{
  "experts_per_token": 8,
  "d_shared_expert": 0,
  "norm_eps": 1e-06,
  "beta1": 0.93,
  "train_tokens": 350900000,
  "max_steps": 5355
}
Below are experts of layer 6 (counted from 0) of a mixture-of-experts language model. Rows are named router (the router's row for the expert), gate (a neuron's input weights, with its number), up (a neuron's input weights, with its number), down (a neuron's output weights, with its number) and show model dimensions 0-255. Each number is 128 + 24 x the weight over its row's rms, rounded and kept within 0 to 255. Numbers have three digits each.
After each expert's rows: a language model's description of what the expert responds to; "mostly gets" lists some tokens that are sent to it at least half of the time. This comes from a sample of Wikipedia text that the model never trained on.

# expert 52
router:097117116119143128143111147123147051095118158181101156167176136161100140148143104086143107130142111118112165114131126125115144120091099108157131144136160167143096106137134088135143121093093147101140120141122086169139131138126096108046145102172148130104094156156103122148091116072104154143134083127131133137149156166137169149122091144129088123140115144145131115119128134144095156171159127154110162109138134134105153124120191151160132097093148116100167101103098123154127135135135140158163118149112145166098164123111104130171131147130159148093171107080133115144093144122128146150125129161126127160117098146136102116136132148149134102140152124134155110155195171137129147120107121141118133160127102123115154106160125136134114111158128110100096127117122144103122143148109127
gate0:112128116120145139138102082117097085154111139145126126145161128149108150155092112092095155118113064104102096123094138112159144109137123081112167107131101120121098091157163089102124111085110135178117105119139140107159129158162140120135126128159123149126133135143098177132150101121128127133102153106107121118110069135140112152116111135132136116087126089162127125112134136096072157105089147146145111156167131123098123106140193144126160153088128127146133126138143109124134166165130071106084152139148117144110140179117137163099100130125113091145097142151140100092128132110157131114162141097118109141112138103153142098144131161127112112128144140140148125120171154121091132084129186111121132102142157124140135125106116116090125136130161133199142160111125153103069145157145108
up0:138135073147154110113127072133165119119163101114153136120139125132094110108192139174086149081109121141137165123172118111106120134150092116114142121143125105107116111185108112132155172150153207136124109129132104099129098120133155105127102162143155125113113118144147096107162125151135164147127117115111112115126101121132137119131113176142144137132106154145098155151134126116125114146112147128091102105116090121119125142131150127110116139139107129111158141161065135112162110119128115136117101109109108116119147136118142133113054143140162146141108103087165134075112164147120105118105141151111117148109116115083127108165129149133153168096141181111099104131197151118120134138138091099139141094162150160164141175108182134164127129141150148156113150125117098144138118165146110
down0:123130178110118164088084142082112149105110186121149150134161109117143166134111148165132149107150152124129147112115165120177133167115128165149088105150120178138134167130150119074129104105147128144173129098113092127136138118143124121099134130144074137079110124086066128127139106134143118153129145139127111162139118127089137155166147144096139119115136161142124125151147123133142130159130185144138151190119125144151068130154159101114151130135140133096124135183103109120100119141179140133100136097090144079097104135134134104122118117112120116171122086161139147112098119132133125169093107126142087153098108112156136126124154154121130131144135161128121104122093152158108121155117134151128110156162160117138100155140129142159150117111139170113082160138166140146111168104147129
It responds to: Plural suffixes
mostly gets: "ions", "ings", "ities", "ames", "ats", "ices"

# expert 5
router:116137116085151147119148099125149115150133141172110113148108139165208115140124177167126132161144104139108127114136114112136110170127167114151129071139108132106100099135154091151131126125081141143147121156160115124134121115128115112107156127129120118179111154138156093138134118148075139135157122110101114126140075116188154168126158146145143133137136150131137137129105156137118161128153166197104137103129086139085111142085128159106069098123108154091142123105107124084132126170128078117141105158126117128100150111158120168157110128139153101093156136130144121151115153119123128118119133145122105158092138127128106101122108147135109139175149124101185142152096147088125143151131116132115133105089113141111132155136106088136107116155127087083139144121131142154125123180075135
gate1:118118148119155155135095116122118099127105118126142151110123145187145120122173179105134140167141151124133120128148159165143153115142093105113107189165121126139085132169123142069101134169139170111117115145122146168136112102109060113090158159146137109113111104121140113146146119111117145106119162112130106139141113169135152150153126135117111148109162134158161109140121136184108130173123173144106113147121116159128104121107124148112130111121155121107106150118125095148129139147128123117111154126119157123131147112158139120122155102175189132114137118155111124137125201129153156177128101120109095116148130133156099153143128147127133140130144152085109106150094135165197157061137142132114141126093171175144096108130143146155132127090163078131139131146087141162146140154120133
up1:156116179128176127163117104134107109137111117126120113113146185109122105130095164162151128086108126095144155117111129152155114109152132095123118098126172102147131132123139149157151128168112110115134132135184133139142159145142116145126132133122179087090152111095128158165205152100172134138150125154142117131148108183128070120110114106136102075160115137130112101139094142101128117123150150084159155134146154096117112141115141097147164128137137106058118114137163120120172112116147142131148160110148153155153113093124130149107165115181136133125145166140128123148114148164118140137146077076119098119124165162146192159123103113134135133097139175133146158150134127125102142115157135126134128123145114094125132097129117115112122150136160139115139137079104096128092114139132150
down1:180137165122114147151100177101153141110130108118123112105157152079167121104125131101131118132134113165108108132116133125093135100135121147117158129168135128113144160125133085162167120112095118149117116112120164094099118098108073114133100128142154170153131136146140127151161133139155122182112143143127116131151152145140137084175163155157117091121176142183131116120120163115114133100123156106170115133127126096129122144171130126114123112165116075111134095170152128108116132118159146115078103149138122135146121109120108155126136108136093182107128152090094075170101140119168113133133142115113135095162120165108130122132114152155170117108108112134123157111090130207125117128134115087152093142142166118153138168164142139140117109121083151106110168130153122079132107118131125
It responds to: Name-internal letter pieces
mostly gets: " Paul", " David", "ael", "',", " George", " James"

# expert 25
router:145154137133167079142131152139151109128151141133102095179124104169139104147137121146177157103116114124108108151148099111111118154090121101182140159104151174108107116137120154141123100096141088110149102166119063104149130179154082093068122143139091102149123139170131108106137128096109167130167092099155156160124139099153100161154123138115158103130129179179116149128113153144136147173156136134092121129114153152100122143122181122168098116125156147080127132129132182138124120156110107126158115155098141124107128135107084115156117124156145139120137109077118155172104120089145126150094134154083161101114118100139101114129133139147156089147127125132120104149142136119130108151113129143118128115113154141131151129107104115127134128159140106087130126088140106143129166128119103
gate0:122136130130141110085150155132083087143109125142074074086150114098122112153115151153125113128137122112148127151130087123127138108124083106119124134091125158069185151118096139121127114172153144161101102129143084076135123112167127114153127166153163154138144147090169130091160079137144159151154114133120088106126110131127099114094143151126088145103170110126146131134089135138148108128112171089124160090135167131107102129166161125168129118141074160125181163149125124119139106100100134115091176109174110125126109134135083136129124122139112143124130079107162125107085089143139119127127106140157153126082104139138178114178103120129145125098127162149124125113150110120114105141118139101133131149122152089102105100119137151107120128151123116120135158107136127131149119107095107
up0:123114146139139127102149148086146148160143116118139090168139096142122112141105152157106128165124122109114149128096113111154128106137101086151121134125092103138115123127126121115091126112138131148146116164105170117116126119103122129130091080157120119140161116098160132141108164075124166108147139164092169140117172155128102110142087120082115104127105117174166118138144116137102113127152172116157071161100093154100162136082074100103156148163144130122147153146138128116130167098157135097137141156129135160135193092121109192160126115121158143143137135127115122080118124138135109131123077133135141089151113114101154152146143131091139126101121117157155138164115133108154072174117127088104129106109154118089077128146120173131140098158139133166104135101112114148135127117111145
down0:110166080110083144115087100110127114138161149128148118109118135155123138120132154110128148131108123147187092142084141077140143147092164122143122142113162093153148148103158109123128152170141151106172185134129150145120121144143095159138087135115163138134100157086107154162103137187114138125089098142147157106116140112085142123153135126188079146106125130103161141115195146120117145100097098176115137127165111096160097146124151143114135121117148101136144087151190137113151130137114118106123128126161123141115152141126163137095121140159135111125123137134119148111155135104134121080128124086127155093156126125123140150114104092154125149133139148123128152121138137133119135160099107124176162121133101150077103154111148128140142087115186117118116153121131146080156132100151103
It responds to: Word endings, verbs
mostly gets: " have", " has", " more", " many", " several", " large"

# expert 51
router:116141130128115098131175109126108129151110097153116110167107104114132127128102107104138151122143101138145137126188097116132080173149119118160093140107125180122087093146124133149129098142128129106152145143110140122159141134123074107152133095137133086123150182152130153110156117162120122151106135130128115159123155154154129172131154184131127115180107198140113093153117128127117173128142103186121124088146137105096131112138098151170127117132145127151156122135136161110146109145089148137110121132112132133109112145081127131119152164200122131089128103080123056130105124077136115134110103176141123161093099082129093096146142172131123114134131148117130130114108108153130148153133125128109113116120114097108117155127157097145188120138143116089128149123149130153146094139100122
gate0:151084125122111141124123136129133087120101106140099119161139085154102130136108108151090122131114161141135164069119133156155132082111146150111157144106143143118108095111112140110126143126122109124154105132140111143106081114128133143160158132157144129110126188150141112172145118165131114157131108144092110130066148186177143141111140127149158109113125121142140092142132114139127177128152150117138129102130161131104114165163118143142122093119116135138162075158145143119144061158135138095121087158121131121121084133107151128148145118147076144141100139145157085135121095095133126133104098089157089134102109105117137145132083125105124140123138201122099085124124147138100141143119131093121155152102150134112160130140118129130095116140150096141140169078138172149105101069098155
up0:117123098112134142131119128132146156135160121133137130098100157159130112107177131159175156161134135101133094149131119143130131123094145112108167133124123113133163153073148131140062140121092129118128156104109126119060108112164091175133129141129169143188118108122156115146129114129133151109099098130099146160135163144132163058123137107137106090142127116099092101112145161155164140115134122081119123127097116111112077142117152120155116101131125112162156114097114098113115105098171106133089110165184114106140142142162149170156128058147096153110183124152153122164138102130178130147133093128102113149150130153165133097140127137082144142093161090163135147113099142106163138122124142122142101121111158118124146139124137141150109142120122116132098148128105096132140139111149139
down0:142125130139079067095178111179109155156088131137119122105142094169120146120089090103142104142112085108114111112133093105110124128145080135098137110121126162131128103100154122136140161104109103112132121150101148146120130168129107160126135102109115115093147109143142123114150105093115129128113117124108157121104149146160114141115166124156112118134118114143122111123121094098134170148156101163110135112161194112107102131158152118105134081110153137196132129145159169141156146167111120134143130115122089152090107095105145156087109162145146171116099144149148143146139145079141118185153152090147086173104101142137098098124134130108088147122098151109133110126138161105141126122122124101123116131140130115116113136155148123146167110136114088199141126138118108169098107082129141
It responds to: Mid-word syllables, rare names
mostly gets: " ac", " Ac", "adem", " stud", "echn", "olog"

# expert 53
router:120153138139138106091120112135162148132117095148133104123134129153145092102169089157129139092148155137127122125170160098121131145128126145115110141158133110117098129115089144157095093102097108136166072143134129089111095135127099093089148084130121100124121162140149091112097140111110173126131102094094134125179122091141112113142108144123077108122158151154106106105143150135126169167149120115161120180153120130128129153115151136120146083088142154105098174122123127137127115131132129111115146108120155122135130177101128116154153165150121133107151150137101097149134149062160166151106100178082123132128130100153139129144175125136121144152143115177113142164166117135166125167118087146125091132100149122129148191142136138141177132164146151092126137098131130147129123161097098
gate0:154095102122162123134134115125176149148130163130119150093131154160165116158136097158134124070146178109106157151117157087135127159106147086160143130141119122150145170123156149130122092116140161148104118127133149151106137145064104115144119075140138141094117154115170163115098102120159129148127118106134113128094168149098128176096123141163150059139133107142101098120122178155132107090092118141122126148138095134162125128115094108144116169115173131183127119137143155092136136131161157114127104104143163103136156153078130109168128103122115107161139121118101170100153163136110156152108122113110122087110129117112146137131119109155108119091128134100111128119046147102109140113128141101118124101101113100129127131142121136111106145094143163178096139147109128147142109129153118
up0:143148113158110069109141129118137099141123151134103149125145130149120107131129119139104148168110140143129129135157149133112105125077074080162113143129140104105076090108131108113148119149152155126095112121120146103126113143127096142137161170156108124117131100153123189150105121141121158138165156173117132138097113081129130092132184066127119119109115114121080107145128135116087091111089141164126100102104096135124152132129110125147123136160169122164152167140150113098139140151106138143126126125115117123133174151063092112120119148135135124155158115083158094170126155101124122122145149114107144082123119110146133141118114118110137145118122135126143127090107086111162123162145161157149176151163167114121100131103135071165122118163149171123132145106158088080142148092116110
down0:139107148134135137125095143139157120136156159136143130121103160126127132088154171090150133145110127105147157099130111121139083122143119094183178150161097164134156144087162138153106130149134143167126096114119172165160120103133100126113096108144130189120098154122151130113109171145128116145102126115169133126111102124103127142154151150106130144132084126128156104133084158162102123119116136117115122157119095111146113153099174160144118153105143139155118093167112158127126156150163118117132108131090095090144143119139143123186145126153132113093156095166078112114142120159125075137133158160130214135128124113131125127114107117156158111147135121174120112097146149106104147131124099128089132091124134160139085127108129146161073093119183126155118135145131157113150130139161135
It responds to: Initial R and L
mostly gets: " R", " r", " L", " Or", " Bl", " On"

# expert 13
router:091148150177155082116142118079144152120111161159148110143107110128166144118128133129158141121180131107091106169148148139139134127104121115152148143147129131104115132171146084170093106113122122119148109124112065150117101148124130092140130135132140149163107160138125120116120127096066119081166126124132139150161120170105129113145123132096113110130127111131125172115154170154139133142156136105104152155122120147082074143104097103144119132127106115120137104148123148105156140118110129123127174120175156113112105116091115122159122159125170144115109068127144115132121127139148125157096103166154113114148089128130114099139196174132133151132185186127112089134154130086102134148131139173119143150095140095110134116105107095160120176137156109116095126110129093134145135139147172
gate0:104150143147133084133115111110135140142138145104124093155147172100155123139114148084155118101130088151127131125151122143142163130148100106118137123142125144117166174103072106156155116078128144100102102104144115142137082116149135138154161122115127134116160080114151127137122109153102152087166140186116093126113139098116133121116152127103107124111063105153109120132120155135140145128163108138119106113082156129143106138126125111104127157185153147091135107145142092128096115142116116140099091117142153113117099124093139126174139125107129115149076112191106122110131091145131108147162099098141153124151131145128091126156125148145134111141130096176127183093175152106108126135148117140115128122113071172098158166149139140150066136098161111099095123108148127118099093143106104
up0:116109190147121104086131145117109156122122097109138131155144132123154159138168125157190098121107105118127161181169132157104099144188103091125142127121147092151137127127170107076112139135163109157155165148136121098109150108081098120117172141121103141110109149158122132143141089138167122147115131126139076121110107139095107156102130084120156102115128138129127117140130142143105114137112147142116131157148094135164128129117106105130128141196100112100136106171086152125123120109133133099130139120094133138138110109092132132130103163170134185134152130108162126179157100117119092141172116157129161126098094152132133136150120090139134148085088173117133097111132158131103112116097109139151151135123143130135143070126164131137141177125107118118155111119130159125121174100169137
down0:147158128148121148141126134131095118141136130119152147116122127147159142124142120111089115152131092130139173106148142116115122084120108157101110119131154155130163167104142064109129126170114092162194129164114115157113110157148111071124144120115114132148155138127162139153128102150138115111145102122181111130180159140131152163111152098123119126139106152137154112098117142121107120107109159115178130152102105196112158114154127134161096134078159165152091146122153121148109154146143113131114085139135122122138101163069142138083143151149103161131146140156169167098145191103124163151120158145126149114137119112111137120121136166106134160152130103098111151126140154158145124145129085142106125086125141115185088125145134100088164107129148156131141129147125134120142190114135101
It responds to: Common word stems
mostly gets: " part", " end", "ast", " work", " play", " mov"

# expert 15
router:112175128114107126124127117123166082145100117153108122113173113184122095150134147125084161118127062091085099131153120101132100126116139069159159102138136138111119106107100119138125098126075105099165146103097094091114132179167108114124134094153111131141103174136138087101074101109124154133114122148094126174125110147130138163132099133121129094138147129154105118119135157141137181120145135156131129080112130133100112127105160128162099110108154126098163150101154136111116099142132088150141099178108155128125119127133130157149123135151142122084152123113114133145135130117121113167137103116116149135120124122121111087120193115176114085171156130112156069164135143120139125129122154149147079103125169163114133133115120149131114156151126105116136104134116125133112124120164173
gate1:147126146122125142165112115121102127133135116146137122121103073154121142159116128108096157133087100117148107107081133151132113104099117102145119110181092128155170125128184111135090157110145168119176121152152116151154101093124141158149120126136103098144145128154142083126116108140125124160121075079117157113147152110133153103161107147143159080146133133138131143144114181155121113134082097096097152086136117169117131096116135153200105160101147150153119149128128133172130105146102135188138131119103131081163134137139113084132154124116174123126092162137147147160137113135132139130176134130134092118111132134089120129121130090099109124163156086115132131149129131126093133101125201160129151120118154135165167132128098132144119151124090129132109177097135136129135130109150155
up1:118122161115119094098126129172168153129101107065134102117115132110140132109079115108122120121167096113144140159090101126135159097116173153129135065138146150126145127157117127090131111105169082112099139098092141104100121104170118114123119102117155107148102095113115166063133113136127129116163148170138144102107147105093112108138094142135116159124102127123101145121096087151140148131149137093134121136118163129115157123139136138160137148128123107114150133087108100167099098129117098129115120126106143144148146151142112136132163117140133101065145132126158139084116148125134133177124096078161113096125150113146086133120123105111112105094121171171175164109111091146131125121111113121127186148079067121152091085139111123124128134100121094125120127079117127120127128121163120
down1:160119134156142124147130167106154119115132088133099112149156130130139115117102131109102107141148144111104141137128125123167164099143156095088178122119108091115118137081133123110168125157119112103119158136108130120107124148122139109117128139135086165155141128091162145135126166120096133135103140148137093140136138133062137135132126141118095163121156115166123139131143069108133147105159124138131116158118174128120135120128168091103093114145134114088137124118159090132110149123110097099143099176122095124110139139124126140122105146126132144116147134112079150125118138157146176138134155103134151163121134096141143135120177128144135109096105167136130108084169080152136109198101121098143096115117127165244136148102114138100119115119144058135138105119151121167124164126166128
It responds to: Clause-joining punctuation, conjunctions
mostly gets: " which", " and", " but", " where", " when", "\","

# expert 7
router:155151080104159125145144105116142096152158132145061116145107136115122148148138132129127086096138117086072100119116149111100135128111156103144119104110143154141104153128137089116120097139075160153163141140094102161154125144127090089101140121137122099120125156173120129124110110121149127112104139101154118143099121157134126186138101150146124122149159171136148161146089118135114162134189114180096154099187115160115141126097153127131148103126122112102141103145102147091100125174116145153125137131126132113138093151139107132132095163121089106098138094081124133120119165155137132145121135153105147140148119150144086126115133130141120131165178125138152123129142185179072121138144109150119108141098123131123140115111119119165112112156116057137083110088111122152129130156100137
gate1:115129125097111163139151118108133079115077139106119160122120169124128129145136109118153147113103116077106124146120104074171184127135148154143123125136154097135116139109111112122094108173166140129168109130114137085116143162129105107129105125121139102089133089143131145072156124133100139108115092143175136116132141084139141108179174148142118157142140136074129143136133122171144180166119105118143095122124103130156134179111161114131103198142132135140126087143133120110094131171148145128128141136121138122143159122147098107113150107143143095108155139119077128186164153141107100100112121115155137110189137136143116191087144088132144099127116126117143168101152170127115117133131115105148106120111086145158140113133085131136157106131153090139121120160135127124107112141098146
up1:088083137114130110139144122103153129136124125112098137146109143148118145117078106148137128138128125081115148104074134109145159132169146151130158116123097131125090110132137174087160107119091121159125134132160107137151095117140141124108112115128104111171133115161155116147145099095125096110151135093090157142125152186154136110114115158151170138117112143125135155158163104127184117153094167124117136098131121142117159116169126137160111111125142080142119087166146111127109124150115146123105144121125147106116105095089117096124107183136140107140161114110094123159124111170125076096129134066134070092154127160137094145111162113131101078118129129127142105074156128079153083140115107129142114132165094153094120168138120104133108112158113146100131155136116140180100131110114135
down1:101120139135165143158083105134150130135127146085094093150149120144174158152122159123133113127148144105148132122134088152142142136142106080147117157139130122119140174085100143097145089154097125104110136183082137156192127169074120168139098126115154143145149107112137126150106134110131141145115128152138128114133095111184086137084120093165132116152104136111120100089153106106089132134100124154116081143142119098131137153137134134149108111156142126138115126096104158126109146045110124110148135148161110138126142131123111134174144153083125123142100172111123110124151117124134090094151129167160142163116097178130136122140123143103141146077071118093111121128139110102135139118129129158133139147092135122122144130142095140138113144148108112102193171161144125145117167116125162
It responds to: Place-name endings
mostly gets: " York", "ington", "ville", " Town", " California", "enn"

# expert 12
router:089098139117179071128109140131152132112157122138112159135109161154169119163130105095164110112139123140142090125145141112125070140134151132099126093130101136119091097104090125181086090105099162117136122129102089148152162143168134122115138125109093161155141161111137089156123103137117133144122144111121155122126120147125123154152142157122111155130113153144133125119154134153079123147112158125107132104118123147124141139121120152145125094130145081133145099138128129161187150154094113116080153131106152130127124167139131165138153170157155179083131133090124096169148135088141090135080117158122138128168114085144091121100176153140120131166150155124167096157132138145135154156116144139117093141137189149107162136142124118131134149131134160089125107164126120115179101114096111
gate0:112110119159084103071144125167165127167105178145153141163102079144124084121146112173138110118132150130133106139144146126116141080151130106141143132118173087110130117136117154119141140140099155147156150084131116136086131140145152139130158142169125159133127108112148122138103148141113127159160140071123132110126119062100144122133122104141136154135100138111151184134090174130123180109128176149104077141135101109143109145141125127124153109185151106129158088093093149086144107093152127135138168092130084102149092103090143142107153138131125149119147133119133102179091153117141100091128168114136130132162132131103142142126106153145096113129091153142153118137116141169087117146147137168098128135103134137124102094127113139126153154102124092160128109150161122093106118122149136
up0:135121125112165109140125142158090143117072128149117165113120088135116131125118101149129131086103144143117124131103121110143124104102162156132162104147131158098116117137140137149108150142107169136126147163102152124128140143148097080128094167138106134094077116131151177146138089097146149127161134097132132122141094144132090136136120144164132126110127102107142135102179143129134119135115107123120128121065121165130108159165095153170122117128093146143124155112144140104098100109118102126067127113100070109108134111140084165120078139107122102103103166111161108093101133125076189138125070122081164110139109089135112120173142123136105096137180125122091117195103151126150091149109156112112117127126125097155096126157160138141137128156129122132108120100141121104150123122125103
down0:185177097127157133153127134115182151088139123160135102092094140179118144121102120113142175104121097109147111123116141129093119102107133116093104104143145177118125149131140111129127139112092102162077135158124126080108115103135113080145162165107132097073184175173136170120124149106115118137155175157151131159143148110177158115091123109140099106145093159094134169104127172140124143120185116118157100156103158137115102123123110135144137083109105135145111158151163101168101125129140132120106127126111155152115118120131111105104126142139139133123162133124077117146147096114162140131154110133114123112146137127139153105142129152099147122129119139151124105146137134120143148149160122131105105158115158112133092135164140119144110122097155093093145073122153169114166117166132122
It responds to: St/re name fragments
mostly gets: " st", " St", " re", " ar", " Ad", " Ed"

# expert 60
router:112154100135123126090140164157135134149166106143149163159104092136150101087158176103151150146116126123104090110153119110124127163076128094151139104120134164144103130134137082154128146091091143137137157145097132151147127144117101126075147125126131126130164169138103145155106128109122173117116136111146120179149110092157138117136131124110152111127165123167121134085111186114138140140153076140137153160128144172127090120124170104140156111147061118118158140118092124138123067138114087125143155110132128165108137146151131149164143170143156138095152119099126131155109177127122149127106102155110140147129118123123124119116118094114094123139139110122107138172097143148106120125198081125141123146113147134114158117110139138173084128144161156059148130132133130142173146118128132
gate0:127113136137147114123133119146144166095152118112152137117071158134173103115142141146120161124143131061109132145103104143140159097150166139161124168131165137092136131164137094158121153147121166076103165116165140117119119107133089145141135073121117117160107150116112149124128132132115138138157139152086120146067118098082099154072091099161186101130143114131123116142100127118125167116118116104085136162131125119143070143144073121145145117164052107129212156137133136148111111119146145147099139126117105147179108110192108144110144141133133139115117145164105137143114125141117126150117129111124115139150137120154122163171134091157172109111137154126123127142088156113112121140143146150160123148124145125138174135104147140176131114109136116128118129134124105153129121130123140
up0:109167143140125135112135184099091144143144153127160095152121100096109109158134192120162167133124149167127108144152111137159119123150118140129147120146177118118142186138141119121145124142107118147157128134140116117120155094139161154119116153127103132084148098106153092150117163149150131118171145163150100123134151137162109120116147107116116141118111142163095179108157111133073157137136107096101150146113121123081156165099133150137167127125089140139123151078126112136152119131108157113133111129130136110152107119118123156144132133136154167146153150109109127122118087152115139137161140092142125104127167191085158088129113163139149078116143144122151158140119124128117099194076132144101112206114149122102137095118146157132112130107130107109109099159117143099130177098137092
down0:151154173156172117104136138145112137145105108090100158156153111130140098122156119129132114048171125138178142105100127102128119141163135125137116119096129155096137119174126136109065087136155123122163163114138131111123119105117149138132173138162094158139150082116122104099108097161139136132180135091148129121130090105110124177115118145138145170087112047174125142165092136088143102127084161117126111162113108089095116121135116118195099136132150147118143111082124140120143101120106131167110117129149126119117096120136152106103133148130137108143129153127155134125108104127128114134138143136054109131134090148129085113171121145148131153141162114113117150108151142130119106149175172109130137130133097137144151099105099149118145155134124134143100161150155133121132131136116107
It responds to: Vowel-consonant pieces
mostly gets: "ac", "oc", " Har", " soc", " Soc", " cur"

# expert 38
router:137138095126138103094151150152126145109136147155087141118105053123163091156147125145153105083142119152118110122163149092130140161096099129135097153127125157139124112126144150164103114126135118118151093102129134096158141154120075127104129116157119141141118173149186100127110093097111164154173128105129070171135128129144120154147103129104123108113171118125133152109167156160156134132175110151138153099130135147144127147139106116103104132107166154135127126119110112109065083101102120155116168142111117105115113137115141145126145172089127158122118081124119134139110141068138115142118127125116173133098148116142126118123130127142153115145184104080075117139128107136119143163110133160121150157138170148126126184139143119155140177138129107121136152096116127166123112167079148
gate0:148105110106135117126114168099127135104148144122140168117111107125128130095150159117150129158122081073134135129155141085151145128092135181103122151181201173141116163115092163116136140130154157147153087130150105164155161104125126154135152140120132121165093117131139099128115090156132141106091116128128109135115143118108134121152092118104152115145148108103131121173209157174154126150166152154120126138147082176169129092143130116105145137093103119101115127146114148086134140102116123131132115131145123099143123133157165173122114113126100125107134161090113136071107118117151158135156134131129142108107130147160103114177107107147164136115108124086094115156130131102130106119134136162138117173108175124152155113132085124116129150120150112117115141150097168113149078157145122
up0:174133121090094140124142100125171159118071139108121135138097092152117114159144125088141116100118168192167122099147147138164155118114106187143099136106116160139164066132082122146110141124121157169148135136135127136160145151137160122141100133134129183145112137106105163147114141124138162114173146146130167097135139130096160122124137137159132154141123102131145141150144101127138160138116125095138129112136105148138116158094113126135141092094155123113138111115108104131123121135153113113137085155100098146140089092125151100117160137126156093129141098129126131149117144170106110156108080109093158118114093104116078140126146170145109104166145149137161095154097128149065182091092131116139179157100174130141111114119140144121133139131155136122138171110130127130148107118118085
down0:157099116121081074092139146105148169104122138127131111134147156124115116092118096135113138090107130129135114106106144156184087100117099169118090143119126145141092153066170144116120093118131121156167166128140123107138126140176156151131155123117117127141153145101085142166125135128149155131161137166176155115157132132120137138141112180127139149166119128132167143158138127124149065136151104145143137135102143107107119120124166083157143140130164161115103111157136099120143106100104158125124136104109175143120110104156116114122168156107100154142143068109114135143201113115168081141183149139122122139112093126134206113127146126117162132137123115121112124154125102106130113132130154113111111088167145130166121109099124125143146113114106146102099104147122133139149148088116134
It responds to: Mid-word syllable pieces
mostly gets: "id", " high", " High", " Char", " differ", " loc"

# expert 46
router:097129129092118112134146097128176093149113168112144102131145120178147101140126169138111107117128089135076125118183151099072127131072109110154128087146106156073127115125057096159083127104091123089115114130101121107137127173136082122148139134150151115172126152128113080127099118113132131134123139146113119153105119119131109125146107127128136125175118148137127143141118169131144169151157134153151160126114105142083107140092117138178069110126132111113132105095171155113110096160125101117123130166118116158157100114152102155132110165146141116150161120071103153133150089102157139115098136161113128122126117136107128112120148131194139140146109164088140108135109146107132138123132133141153078119128164132102144130140112130154107129147126140100142138139126172095112115133159162
gate0:120107132114132094153102143122133169151129133119125135157163139139130134091095117143114116153162090124140098061170122187154179091111108108155194140159143160116120130136149180141085157108118137138096136063115163137128157102138131132118097098140152105116075117097125117121116123120155089171146150105105154143129161130128144121077139096123116082174142129179131106173128121091120134155142151140118130171113117117115128107125138135100094130137134123123150132121091116136154101140102107135106128163177118105139168096118109107111137112151125137146126147123147102121170156134155101113152113099107138127156154147123139138145105153138143076140146152173137146086135122121169110139098111113109115123184112139088107129130100105140131116129158099134102109136109168128151099161174154
up0:129132115144154136091167125152133098160132114116103112111122120111152144133145123119168123099122078167124127082106126115097095108104144172107096180085147114093131143082164107061129129147149116176124143137116135127064137119142083099157114116129103094146117077146109113149122116163118148098131105161143112135158106136093158127140107129112119093163130140163188119147103143127118111138126141136146091157156131134158142134143170132078115108172162148154154134131133094123147132140143120125155173105124145157155127122128117132117177092129115122134154145158117151172112135119114124128147110102142130120169150080141135117127116128141133129074141131156188152091072160117117163112142136127123112159121128111160104177160079126132132129100118101149124109111149099126104114130155163
down0:106111124119144160110094141177135082106092149124105152111142109125104116106135131075128099132165124121102142134150167144140105074107127072166145149153090115157113141153098117206139084113101109158137123100165126170138112118119142114126139151153150143124159165150088155095083128102157142121091103151088122091150106114170158103109157122100098134169168166142103130144128145113145114152137106188161129110093154120146087137153155144114112132122139106157123136106149105094167092114096142113107093129144084112121172128144127101106108144095136167132123097158136101147114146159119152155116133104129151138127138127131179128158143128153153141159099122102144072142175121136134136137123141093105087122140125128128152122141141139118109117147095124108119124136124128111137168155147147
It responds to: Sentence-end punctuation and first names
mostly gets: ").", ".\"", "\".", "\",", ".", "',"